Weights of a small mixture-of-experts language model, trained from scratch on English Wikipedia: 64 experts in each of 14 layers, a sigmoid router.
Below are experts of layer 2 (counted from 0) of a mixture-of-experts language model. Rows are named router (the router's row for the expert), down (a neuron's output weights, with its number) and show model dimensions 0-95. Each number is 50 + 15 x the weight over its row's rms, rounded and kept within 0 to 99.
After each expert's rows: a language model's description of what the expert responds to; "comes before" lists some tokens at least twice as common just after its tokens as in all text. This comes from a sample of Wikipedia text that the model never trained on. Tokens count by the router's weight.

# expert 35
router:40 70 48 64 34 30 39 67 34 19 56 67 84 20 43 65 53 63 40 62 59 48 56 58 56 31 67 66 56 59 41 53 68 61 41 43 43 33 57 46 66 59 14 86 50 75 54 48 38 37 41 29 61 63 47 91 40 39 52 66 58 65 60 49 46 56 40 47 55 66 19 54 46 27 66 33 43 30 57 68 62 52 55 52 76 61 59 31 48 68 38 46 46 76 41 54
down10:41 44 61 47 44 49 48 56 49 67 35 44 60 52 51 73 58 65 40 60 29 21 53 58 20 56 39 48 72 25 76 45 38 50 56 41 36 51 16 48 53 61 49 40 56 54 65 83 66 32 61 49 50 30 33 37 34 70 34 48 50 62 79 73 39 59 72 41 26 55 40 73 58 15 72 64 37 71 40 55 61 47 53 83 39 54 37 45 69 70 44 48 48 62 21 38
It responds to: Line breaks ending table rows after a pipe, paragraph breaks, and the pipe that follows; also some digits inside years.
comes before: "|", "-", "==", "The", "===", "In"

# expert 11
router:73 52 57 61 56 41 68 63 38 47 22 50 37 61 49 62 66 35 61 65 89 38 36 36 34 41 40 51 37 71 54 53 71 55 81 55 72 55 53 25 43 23 53 48 23 33 38 19 70 26 54 33 36 84 63 78 81 52 30 46 47 59 40 53 27 47 22 27 68 53 56 43 43 57 47 45 52 47 61 48 55 49 60 59 53 71 63 55 44 50 47 38 30 57 61 57
down7:36 43 35 56 53 44 37 71 30 63 75 71 66 45 59 58 45 61 72 55 49 28 42 60 76 38 58 35 44 61 36 77 38 36 28 44 19 74 22 51 44 37 36 54 35 31 40 33 46 69 82 53 49 19 39 65 56 59 63 49 37 41 68 43 48 49 34 19 35 45 40 58 46 64 50 60 60 14 41 54 79 41 71 52 32 44 42 50 26 50 61 59 58 32 63 51
It responds to: Word pieces inside words, right after an initial letter, such as ill in village or Miller, ol, id, ack, ard.
comes before: "ed", "s", "er", "ing", "a", "iam"

# expert 32
router:43 60 44 59 54 51 28 53 36 24 21 39 40 27 50 68 53 72 29 56 71 54 49 56 43 51 34 46 56 50 40 40 91 88 76 58 49 31 76 43 70 44 29 69 46 27 64 51 69 47 52 43 61 54 40 56 53 56 46 76 59 66 40 66 45 54 49 38 64 27 29 43 44 58 70 22 53 41 39 82 52 68 49 42 71 49 71 24 48 63 31 64 58 52 35 43
down6:49 29 36 58 27 69 44 45 36 63 65 54 68 77 37 75 52 55 29 22 45 39 62 44 49 40 61 55 57 31 89 77 43 38 55 49 53 45 72 51 27 56 55 92 56 54 75 29 29 44 53 35 84 28 26 42 62 45 39 41 63 51 68 56 36 39 61 67 45 74 44 55 31 50 58 57 44 42 39 28 51 63 36 56 63 53 14 59 57 53 50 42 37 49 42 37
It responds to: Newlines and table pipe separators, especially the newline ending an infobox field before the next "- Field:" line.
comes before: "-", "|", " ", "\n", "The", " S"

# expert 34
router:48 86 56 60 58 51 64 61 40 41 48 49 55 67 75 71 45 56 39 28 45 38 54 42 89 82 41 49 55 67 19 43 76 81 42 39 58 38 63 58 39 51 39 51 36 32 32 49 46 53 52 34 55 52 60 51 32 47 54 65 50 35 49 70 37 27 46 36 39 59 52 40 52 45 58 45 88 41 50 42 59 56 67 54 46 47 08 56 41 77 16 48 63 51 43 81
down0:27 43 27 68 55 44 35 76 44 61 68 35 52 59 65 33 55 52 61 38 58 33 29 18 63 33 91 46 64 51 53 44 42 46 41 27 48 46 59 45 59 54 67 57 53 60 68 31 52 43 61 39 45 60 56 42 40 84 24 51 44 69 52 22 31 66 24 79 60 68 27 78 41 53 46 20 61 71 53 62 54 33 38 54 45 78 38 52 62 45 63 41 58 53 59 63
It responds to: Commas after names and places, closing parentheses, semicolons in list data, and "and", e.g. "Santa Rita, Pampanga", "Los Angeles County, California".
comes before: " ", " and", "\n", " the", " he", " which"

# expert 20
router:66 61 53 32 50 68 35 63 51 50 32 59 65 51 47 79 85 59 29 32 67 39 36 48 39 53 58 75 49 63 34 49 77 43 61 35 62 40 70 53 45 34 41 60 38 55 63 27 41 44 44 54 58 68 46 70 55 77 28 36 52 56 32 67 37 42 33 44 52 33 56 62 13 51 55 27 79 17 62 57 61 58 50 80 55 64 59 29 40 47 39 44 29 33 58 75
down10:57 38 63 41 47 64 32 46 73 29 62 56 43 51 45 55 56 54 35 23 44 51 60 79 85 23 55 47 57 37 59 60 39 55 82 56 22 52 58 51 30 37 72 67 39 46 54 43 48 62 39 42 62 50 60 52 26 50 34 71 69 36 78 36 40 27 79 40 44 65 70 29 43 66 59 62 46 55 60 84 47 22 34 32 48 70 32 41 58 58 48 25 59 33 49 54
It responds to: Suffix pieces that finish common words, above all album after "studio al", plus final, -ship, -ed, -qu-.
comes before: "s", " by", ":", "ished", "ation", " cl"

# expert 33
router:39 40 47 73 57 52 35 65 73 11 62 60 61 58 42 45 61 55 64 51 35 51 35 65 66 57 38 73 66 48 49 51 46 66 42 27 57 45 70 38 47 55 67 50 59 37 34 30 34 45 33 62 40 52 55 48 70 48 46 46 65 54 71 28 40 42 39 18 39 49 25 78 51 49 63 12 75 44 48 78 72 42 49 72 83 58 39 43 52 44 21 55 73 36 68 42
down10:56 55 59 47 16 63 25 29 52 36 45 48 54 53 61 28 56 65 27 80 43 72 52 46 51 53 55 62 30 69 40 60 50 59 54 69 25 61 42 69 31 42 75 37 61 63 57 66 49 38 26 53 53 43 58 33 57 65 60 36 43 40 55 50 53 51 43 33 40 62 54 34 39 49 43 16 64 65 64 50 31 52 72 47 63 61 59 66 85 44 27 48 62 34 20 04
It responds to: Articles, pronouns and function words after commas or verbs, such as the, a, his, that, which, two, plus app in approximately.
comes before: " the", " s", " a", " m", " f", " c"

# expert 23
router:56 50 40 37 57 37 60 53 47 39 46 37 66 60 44 47 46 46 51 41 51 38 51 47 78 74 64 55 47 75 35 70 78 72 94 44 87 45 60 54 37 27 22 50 40 57 64 49 44 56 30 45 51 50 50 59 42 84 39 68 39 76 31 50 28 55 34 36 40 47 33 73 48 53 75 09 75 43 33 52 41 58 40 66 42 49 50 44 25 71 48 58 62 45 46 57
down0:33 44 53 37 61 64 58 53 13 40 55 64 42 78 44 45 48 49 48 33 54 55 52 70 44 65 16 29 64 86 71 25 49 43 39 41 48 47 59 38 38 58 23 43 67 48 58 50 74 64 60 55 67 29 43 36 52 40 52 64 19 55 51 13 43 48 36 31 48 32 24 55 79 65 38 68 69 32 37 74 55 55 56 48 49 25 31 62 51 51 45 53 42 33 67 50
It responds to: Leading bytes of Chinese, Greek or accented characters in parentheses, plus commas, list dashes, score digits and month names.
comes before: " ", "-", "01", "8", "9", "{"

# expert 38
router:39 57 23 68 78 68 53 27 37 69 18 74 46 56 39 34 51 57 57 64 50 35 48 51 54 61 79 77 47 46 37 46 54 43 41 15 71 37 58 65 59 53 27 43 46 64 37 54 68 44 12 58 55 48 43 41 67 53 37 59 38 38 33 76 47 62 45 42 56 48 60 79 14 55 52 46 41 40 47 81 30 44 71 80 59 53 41 39 38 52 50 31 64 55 53 56
down0:52 17 70 44 44 53 55 72 39 46 49 61 44 71 35 38 49 21 42 56 60 63 48 25 52 64 64 40 79 58 59 47 59 63 26 65 24 20 39 52 47 21 21 47 85 46 55 45 56 64 47 33 50 58 33 53 65 48 19 44 63 63 51 57 32 73 27 53 32 66 52 24 58 27 58 30 41 44 61 46 53 27 31 42 45 38 67 50 49 54 30 35 50 74 34 61
It responds to: Prepositions such as in, of, to, by, for and opening parentheses, often after past participles, e.g. "competed in", "Preceded by".
comes before: " the", " a", " his", " an", "form", " M"

# expert 59
router:78 63 52 55 54 42 36 54 68 65 46 43 70 52 53 74 62 33 27 56 45 39 27 34 36 33 53 90 44 47 59 68 55 50 54 39 45 17 75 41 47 50 53 78 47 54 32 32 54 65 40 38 56 49 50 42 83 61 47 48 57 59 38 34 39 36 31 25 77 35 35 48 20 58 47 57 91 53 64 51 52 70 47 60 62 45 37 50 43 74 44 62 54 70 75 69
down10:44 15 58 44 58 60 74 44 27 52 28 20 73 85 58 64 55 42 51 77 15 62 62 41 30 46 45 47 41 28 56 68 21 54 47 52 26 63 71 67 52 59 51 40 40 66 54 53 67 61 48 26 28 42 42 16 54 68 63 49 54 52 47 48 53 56 40 44 62 29 43 68 22 66 35 58 45 60 67 45 49 39 67 61 61 67 52 56 63 51 50 66 68 54 63 21
It responds to: The == or = signs closing section and article titles, plus word endings and periods right before line breaks.
comes before: "\n\n", "\n", "==", " The", "S", "C"

# expert 9
router:71 55 42 44 61 65 48 45 40 37 13 53 54 40 51 59 41 70 62 50 44 57 57 33 51 84 53 44 27 69 53 43 69 31 55 41 46 57 46 55 61 44 44 40 34 62 51 38 47 79 46 25 33 58 45 53 78 99 51 70 59 44 67 39 34 22 28 73 46 38 28 35 06 66 45 53 49 31 45 55 47 55 55 65 65 51 60 41 44 49 56 46 62 63 53 62
down10:34 44 44 30 48 37 23 63 48 71 58 57 45 45 74 62 52 55 58 43 42 38 55 37 21 67 45 42 29 64 61 22 69 42 44 55 53 35 12 37 74 49 45 53 52 17 51 69 36 32 46 80 49 66 54 66 39 32 49 63 47 63 54 39 51 63 40 45 00 49 42 46 28 58 41 48 47 61 43 50 74 28 28 57 53 43 47 66 41 36 68 41 32 56 61 18
It responds to: Pipe separators in Wikipedia tables, mostly after numbers or scores and at row ends, plus @, brackets, semicolons.
comes before: " ", "\n", " —", " S", " L", " M"

# expert 22
router:69 40 40 58 66 62 66 25 49 42 18 37 46 57 62 41 41 57 54 58 42 51 60 34 66 71 62 42 49 52 61 03 63 33 36 37 51 54 28 49 39 45 47 39 53 49 47 38 37 59 65 17 50 55 51 51 57 93 52 76 74 42 67 52 31 29 24 85 47 39 24 35 39 55 40 59 48 56 75 45 30 48 63 64 70 44 61 67 40 61 48 42 65 75 52 52
down0:51 28 39 58 49 32 41 57 65 64 44 41 40 53 22 43 48 55 28 09 66 56 62 41 50 61 48 45 55 60 51 61 69 48 44 40 38 50 65 64 99 46 27 42 59 32 63 34 48 47 79 64 60 38 42 72 28 64 42 53 69 41 48 39 57 67 35 58 26 54 43 52 39 47 68 46 42 56 58 27 49 84 64 64 86 51 23 51 49 69 45 56 41 57 41 70
It responds to: Pipes and spaces separating cells in markdown tables, especially the closing pipe of a header row before "|---|", plus some commas and "to".
comes before: " ", "\n", "1", "2", "0", "3"

# expert 41
router:44 53 66 47 63 59 32 33 74 56 59 47 62 29 46 46 54 25 35 68 49 50 59 62 58 32 71 79 54 56 58 68 86 53 39 40 73 23 66 16 40 40 63 56 53 23 39 54 36 50 40 28 47 70 46 49 60 71 46 66 82 46 63 53 37 45 32 41 38 21 52 57 52 61 58 11 49 48 68 77 59 48 50 65 33 33 48 29 46 50 40 34 73 43 65 53
down0:64 51 53 22 57 62 64 49 47 24 33 46 44 37 46 27 18 49 37 43 39 73 74 58 59 79 43 55 42 34 45 30 38 54 31 42 44 49 50 27 38 72 54 46 32 57 41 41 71 55 31 53 49 46 67 54 19 32 69 39 81 62 74 26 62 54 60 71 29 45 40 52 43 73 76 30 49 59 58 67 42 53 55 51 39 48 76 52 36 48 83 28 54 32 54 68
It responds to: Bare spaces and opening parentheses or quotes before numbers, as in born 1997 or February 1904; also braces after a caret.
comes before: "1", "2", "3", "4", "0", "5"

# expert 7
router:57 62 48 65 58 32 38 78 44 57 66 44 67 37 77 38 50 60 43 39 41 27 31 37 49 46 64 60 51 61 54 27 82 38 40 50 59 26 32 32 82 45 37 42 62 82 66 57 52 45 54 29 21 46 57 54 53 59 41 37 52 52 42 37 26 14 24 66 73 65 44 53 18 31 50 45 50 45 72 70 65 44 52 61 75 51 29 41 53 48 26 56 45 62 55 66
down7:49 23 56 40 64 74 36 50 51 54 60 29 34 46 62 50 60 41 39 40 39 74 62 51 56 41 58 27 18 71 50 34 43 72 68 39 69 59 57 45 66 41 39 48 81 65 39 26 68 63 51 51 24 39 64 75 59 63 55 33 18 40 57 32 52 31 31 26 78 50 52 41 52 06 44 48 65 44 78 59 54 42 45 62 31 41 62 42 43 63 56 55 56 67 42 65
It responds to: Line and paragraph breaks after lists, infobox lines and headings, plus articles like the and a, and some word pieces such as ist, ult.
comes before: "|", "==", "-", "The", "===", "In"